Weights of a small mixture-of-experts language model, trained from scratch on English Wikipedia: 2 picks a token, a softmax router.
Below are experts of layer 9 (counted from 0) of a mixture-of-experts language model. Rows are named router (the router's row for the expert), gate (a neuron's input weights, with its number), up (a neuron's input weights, with its number) and show model dimensions 0-255. Each number is 200 + 40 x the weight over its row's rms, rounded and kept within 0 to 999.
Before each expert's rows: a language model's description of what the expert responds to. This comes from a sample of Wikipedia text that the model never trained on.

# expert 14
Description: Mid-word name pieces. Short pieces early in names and words, often after a capital letter start, such as Per, Cat, Ar-it-on, B-ad, Dep-ortes.
router,296,234,116,152,141,194,228,193,195,184,121,110,130,171,274,235,194,153,241,198,156,154,275,206,200,164,184,206,182,196,222,199,134,162,194,130,191,232,152,146,164,116,280,221,205,223,169,211,205,283,206,224,192,224,146,212,192,226,185,207,171,229,252,177,231,184,219,170,165,197,182,311,201,239,230,227,274,223,237,250,124,173,163,182,187,182,183,209,209,191,228,213,185,204,193,240,207,181,158,207,220,150,125,187,206,171,202,214,232,203,136,203,215,195,194,236,185,161,219,249,227,212,234,215,153,144,164,313,188,177,192,159,201,271,168,214,142,230,248,146,184,236,236,187,171,299,240,233,193,178,170,157,198,186,266,207,232,200,142,212,237,185,176,184,216,184,185,207,162,196,151,265,255,211,199,205,318,276,196,248,235,167,225,250,202,99,188,212,204,224,163,177,124,193,214,199,295,189,200,182,230,225,178,186,287,188,184,145,222,218,142,201,178,272,164,199,234,244,188,213,242,163,173,244,263,174,193,172,179,213,153,252,251,168,235,222,209,196,195,150,222,171,239,170,215,194,263,248,180,177,307,179,252,250,201,114
gate1,141,138,139,177,171,200,231,212,220,200,245,131,212,248,193,231,224,170,233,189,77,168,225,201,183,279,221,175,194,226,205,146,240,201,195,232,208,245,177,139,122,251,240,202,131,154,159,243,195,235,184,293,194,243,157,227,201,237,197,230,270,151,271,208,223,205,224,168,206,246,158,182,157,212,228,171,170,164,220,208,300,263,239,228,218,193,138,234,208,167,106,167,251,234,178,251,206,168,239,183,165,245,211,180,235,199,219,184,219,211,165,162,216,224,143,208,164,187,240,215,190,185,275,132,219,186,86,181,109,182,202,135,211,202,270,218,125,163,206,184,153,200,193,232,222,200,242,153,216,209,243,198,209,209,164,210,243,202,178,136,218,215,210,152,208,208,203,273,212,217,187,269,237,176,199,209,235,224,152,185,168,246,136,188,280,142,256,259,242,240,222,167,285,173,162,180,234,170,158,209,265,286,191,195,240,184,152,209,228,232,151,174,191,205,177,247,262,239,219,205,231,174,170,148,254,147,224,116,218,188,233,290,278,222,216,210,171,206,198,221,247,235,175,231,233,158,238,258,180,209,254,148,273,209,147,170
up1,193,138,143,191,217,186,245,215,200,189,211,108,205,228,181,243,207,89,241,197,179,168,246,203,191,219,129,186,191,253,189,172,215,80,222,192,188,179,208,114,134,140,247,215,149,218,167,230,229,245,151,266,207,233,195,217,153,156,220,182,225,226,184,206,190,153,201,329,158,180,170,164,220,186,177,161,219,170,233,222,175,151,172,170,226,201,194,266,207,169,142,204,225,222,181,210,224,166,229,208,110,203,242,205,246,209,152,219,177,183,170,198,151,159,222,184,143,212,235,211,190,228,265,230,180,189,151,191,159,209,155,211,180,218,184,172,163,215,172,140,246,188,211,261,189,182,204,218,148,154,207,70,200,207,259,184,294,283,183,215,176,194,260,224,137,206,223,181,198,199,118,263,206,217,117,140,244,216,260,253,158,184,249,240,183,191,238,215,234,204,182,188,271,169,212,159,254,168,209,149,243,213,229,239,213,197,257,215,259,232,151,132,172,125,201,191,233,176,146,233,196,207,188,152,272,169,209,201,254,217,170,267,272,264,234,247,191,213,193,190,235,193,214,190,209,257,264,188,115,228,235,254,261,254,123,155
gate2,220,176,186,265,235,186,231,186,198,207,140,196,232,189,239,214,191,265,285,192,233,131,266,161,244,280,197,212,150,188,230,232,138,304,119,280,271,252,133,175,153,234,252,180,235,191,154,188,209,239,194,226,247,199,167,263,181,140,177,172,197,178,216,173,184,256,209,205,219,224,202,236,148,187,259,196,197,196,155,190,179,346,245,177,228,181,222,208,217,210,181,249,245,176,150,203,182,193,232,185,225,257,150,155,237,207,145,192,206,173,188,202,270,217,103,169,193,237,221,212,196,206,215,208,232,168,204,226,185,201,296,196,238,257,257,168,205,153,264,164,152,168,175,263,200,206,281,215,191,172,199,191,216,231,206,255,156,199,205,220,279,192,223,151,179,185,125,273,221,229,207,242,203,200,179,195,184,182,251,217,186,198,185,145,210,152,223,178,174,312,275,231,206,172,203,163,207,276,157,166,199,243,173,178,182,246,124,145,108,256,134,173,245,199,195,139,164,229,153,264,123,184,191,184,216,209,138,218,209,214,177,271,231,212,179,198,191,105,212,246,225,268,227,234,195,138,163,236,159,196,219,154,197,207,194,222
up2,266,291,170,236,185,165,227,192,172,177,225,260,174,182,216,188,259,168,167,229,237,227,151,233,197,186,187,215,123,225,162,195,265,145,198,135,157,205,215,182,181,188,120,154,191,140,220,197,254,226,203,189,212,214,123,185,188,242,248,200,169,247,173,198,271,161,195,225,48,192,215,203,214,205,246,259,223,108,182,231,235,201,199,269,150,161,158,276,294,165,186,153,209,281,232,186,137,182,174,176,195,122,217,238,157,153,205,233,274,193,293,225,211,160,234,223,284,283,207,206,153,183,163,120,181,140,208,133,159,248,200,182,197,190,232,268,185,166,198,199,202,253,161,137,197,149,196,161,190,191,202,240,130,213,129,134,190,192,261,196,192,174,232,166,179,232,195,180,239,165,166,197,131,231,197,188,171,156,186,223,237,246,213,211,241,189,246,202,177,179,169,130,178,221,207,181,200,161,194,199,188,234,215,217,203,191,239,169,204,140,223,267,136,144,212,233,248,195,187,215,261,166,153,122,158,173,229,234,192,237,233,154,280,148,226,287,152,211,171,183,156,200,199,192,181,228,249,181,234,219,270,145,181,224,233,233
gate3,247,210,192,165,229,220,119,204,210,174,258,127,144,227,162,239,260,200,241,213,217,138,154,190,124,176,137,205,210,176,168,180,163,214,171,138,210,220,280,169,167,215,189,283,188,196,196,140,175,250,213,243,157,202,183,264,203,187,220,187,232,205,240,221,202,174,206,204,182,244,251,232,111,195,213,238,199,172,176,181,128,214,266,212,252,246,137,170,248,212,181,178,247,197,218,220,226,272,203,166,149,171,174,183,237,159,191,244,220,210,176,182,185,160,121,239,193,204,236,180,123,188,236,157,187,142,215,168,135,209,189,161,224,246,169,200,124,161,264,226,254,171,163,231,217,252,223,169,181,221,283,117,186,256,251,213,227,221,159,187,139,231,204,199,193,279,198,168,242,231,216,283,262,153,151,180,246,206,215,149,273,259,189,170,242,221,228,214,234,239,185,196,249,160,203,184,281,195,161,206,225,174,146,161,139,154,236,167,156,173,156,233,252,241,174,219,218,227,134,198,198,216,197,248,131,233,201,199,226,221,225,215,295,267,304,186,185,161,163,191,230,138,208,133,233,241,283,243,191,229,291,209,285,186,181,154
up3,196,82,215,244,163,174,220,244,156,186,178,250,198,152,156,185,181,192,261,205,163,241,209,237,201,178,116,194,292,229,229,146,200,193,225,134,193,179,163,208,223,198,196,211,229,229,117,193,219,197,184,212,201,205,154,205,167,258,198,243,194,227,229,218,227,224,161,295,302,223,185,179,213,244,218,208,127,188,198,239,182,159,193,278,159,187,123,182,263,178,238,222,167,165,230,210,174,198,166,202,189,225,141,191,228,287,231,229,198,159,257,192,245,217,243,202,183,271,184,286,132,192,280,211,190,223,219,187,178,215,190,254,197,197,177,220,215,224,147,162,201,240,190,170,210,196,219,167,223,265,147,210,145,232,269,222,191,257,178,139,166,113,174,188,157,259,179,215,264,175,154,220,187,170,277,174,128,237,117,189,189,227,272,179,252,151,204,221,239,214,240,170,172,252,200,246,250,137,191,177,149,212,154,218,257,159,166,178,132,140,216,174,254,163,193,245,162,140,237,185,199,181,171,202,191,218,194,217,323,174,187,177,164,176,135,145,163,175,192,147,137,194,122,224,257,133,229,162,226,215,168,256,218,192,285,249
gate4,252,270,129,104,202,210,152,169,247,159,176,161,212,191,145,169,225,214,213,197,197,234,179,165,202,188,256,177,238,251,177,214,222,189,252,191,195,189,204,216,176,175,208,196,190,186,187,156,190,226,261,232,169,199,176,224,144,132,248,216,202,215,225,209,212,135,199,174,177,183,210,216,217,300,180,219,216,187,266,169,172,254,176,130,241,201,199,169,225,241,161,233,215,167,167,212,253,207,185,177,156,189,198,173,152,176,215,204,178,286,120,253,185,190,278,244,237,163,238,230,251,171,321,178,223,173,236,206,187,191,173,175,187,254,130,163,216,216,306,158,129,156,228,245,251,264,231,144,163,189,225,212,169,237,203,266,233,202,152,213,168,247,175,144,271,258,161,237,206,238,173,276,164,181,131,300,247,185,232,215,245,221,223,268,215,176,143,171,244,270,183,232,170,184,237,287,260,174,142,162,224,264,181,199,196,167,245,168,189,249,204,222,195,181,216,159,196,203,228,229,199,131,233,147,256,211,203,201,92,164,275,266,198,186,221,238,221,198,212,150,169,158,142,211,186,148,240,232,132,229,240,97,191,237,236,191
up4,238,239,153,216,145,164,185,252,128,247,176,174,292,139,209,143,208,174,230,181,174,222,158,165,193,163,240,201,235,239,194,223,157,255,122,227,202,175,167,179,195,218,226,214,213,154,225,205,221,208,197,224,192,279,237,200,197,211,209,269,188,204,198,218,252,162,213,197,153,183,169,202,152,223,201,208,181,134,232,173,162,148,245,119,311,177,186,149,195,226,157,261,239,209,175,160,164,235,167,237,179,207,230,129,197,173,184,259,240,215,221,209,239,154,224,244,170,176,337,241,160,177,236,232,163,179,242,209,213,193,147,171,126,239,176,256,156,186,260,117,147,165,198,201,247,194,243,192,194,226,208,230,173,211,194,186,241,137,156,209,246,213,208,165,247,227,193,192,243,221,200,245,215,118,231,253,218,247,223,183,244,208,230,263,217,234,148,192,254,186,211,200,151,128,141,270,289,178,171,116,208,194,155,187,219,202,234,229,231,290,218,232,202,175,174,212,248,168,166,225,208,126,227,139,251,190,198,217,171,205,247,253,202,205,254,225,261,257,198,223,182,235,261,225,272,170,295,214,116,227,250,86,224,208,257,182
gate5,224,182,164,189,264,250,192,163,229,195,186,177,173,188,219,169,177,228,197,198,204,192,194,266,137,157,233,232,248,141,126,196,279,241,183,228,178,205,246,211,219,197,220,147,175,226,222,172,168,189,166,231,169,143,187,146,154,297,167,169,219,203,240,175,243,177,140,226,157,181,191,217,196,230,218,206,134,246,124,221,115,198,185,196,202,249,235,156,245,151,194,188,199,186,127,190,229,300,177,224,213,166,224,191,214,158,182,212,218,161,187,102,118,183,149,249,186,169,176,237,212,232,254,283,292,225,196,172,121,205,211,209,252,240,229,199,150,218,203,251,180,157,182,224,186,265,226,164,236,236,193,268,240,167,279,229,223,179,160,193,121,169,214,185,281,198,142,181,170,196,173,190,234,121,187,208,279,274,166,160,224,172,247,163,257,179,232,145,168,202,237,152,258,240,240,238,221,199,184,198,205,288,179,245,259,161,319,210,121,250,218,263,172,209,176,174,153,214,207,232,216,166,187,164,254,191,244,186,229,273,250,215,199,120,144,117,249,206,211,172,186,164,235,246,190,178,268,258,196,224,216,193,191,200,218,162
up5,177,193,160,183,126,224,163,223,162,201,204,152,190,192,248,173,222,200,251,209,173,266,98,103,225,268,203,144,207,190,176,214,190,249,160,190,248,203,153,160,193,173,230,219,228,203,141,144,224,208,175,231,217,218,206,222,186,236,247,177,231,157,199,223,167,270,302,214,167,222,160,102,236,169,203,240,209,265,163,236,251,197,200,173,152,163,219,196,171,168,167,123,221,236,227,157,233,166,189,262,209,224,206,239,221,216,144,235,202,191,203,193,244,242,209,145,194,257,219,210,186,179,203,132,177,225,163,157,210,172,132,241,149,145,111,249,157,150,196,197,230,217,228,237,107,156,158,195,167,219,161,211,206,171,185,144,234,179,169,149,155,188,241,175,219,235,168,206,233,225,128,202,199,234,214,201,258,167,274,184,306,152,247,182,172,164,188,241,212,256,225,171,169,169,245,195,219,216,170,207,209,161,185,226,180,149,174,165,156,229,144,147,224,179,286,118,147,139,140,254,195,209,258,155,149,119,165,200,137,273,150,193,230,228,179,312,223,205,238,199,151,210,184,151,208,221,168,194,155,269,186,172,312,218,162,227
gate6,140,262,222,111,187,146,238,196,227,214,193,183,166,193,195,256,237,201,152,187,155,218,151,282,169,176,188,215,161,138,222,244,207,159,212,222,181,193,228,206,213,175,200,221,209,207,182,256,180,248,215,186,211,169,138,239,267,202,158,231,154,322,189,254,257,271,241,149,164,197,234,191,230,147,227,229,133,222,164,193,135,237,176,173,165,221,220,185,205,204,200,210,169,259,164,210,136,144,111,225,223,214,168,149,182,170,128,265,205,185,170,251,174,172,220,261,163,157,89,185,215,208,206,187,183,95,234,166,104,188,207,226,157,305,213,151,131,231,254,185,200,177,217,207,249,210,192,214,164,179,266,195,290,199,172,222,185,186,164,239,288,233,192,169,198,198,228,255,199,251,205,222,251,209,139,224,271,215,128,261,187,166,174,243,178,182,163,225,235,219,138,245,180,163,195,205,200,195,192,231,143,221,167,204,187,191,217,174,189,151,131,227,223,161,70,140,170,279,250,241,256,168,222,198,234,259,179,133,210,228,207,202,183,224,150,189,183,225,243,216,190,176,205,155,163,180,204,241,165,185,207,194,238,166,108,162
up6,203,161,188,181,271,183,160,171,175,174,216,236,212,270,188,214,225,282,207,228,246,177,189,207,270,215,202,184,137,187,196,204,263,193,201,207,115,213,184,169,204,143,205,323,166,186,203,155,180,178,204,196,241,195,250,189,210,212,200,213,218,228,228,253,98,201,158,199,241,220,215,229,173,116,220,244,177,129,159,140,218,202,166,275,200,175,225,215,197,164,217,190,154,193,188,113,205,241,237,287,240,223,223,205,264,198,190,246,151,162,252,186,231,229,158,247,179,261,214,216,201,224,171,186,139,191,176,138,232,111,337,217,200,175,174,186,174,189,194,173,194,196,89,172,216,174,216,210,192,177,178,226,156,175,227,141,240,222,187,234,169,235,246,221,197,208,261,157,143,190,204,153,176,173,210,183,144,212,253,162,220,266,251,228,147,224,235,176,193,220,201,166,211,169,277,173,158,257,198,130,219,196,171,219,171,215,268,200,158,173,249,184,170,200,170,143,189,129,211,170,99,207,188,205,119,194,159,122,133,252,219,186,168,300,193,189,225,306,267,192,169,270,210,137,243,277,201,156,210,199,162,187,217,240,166,198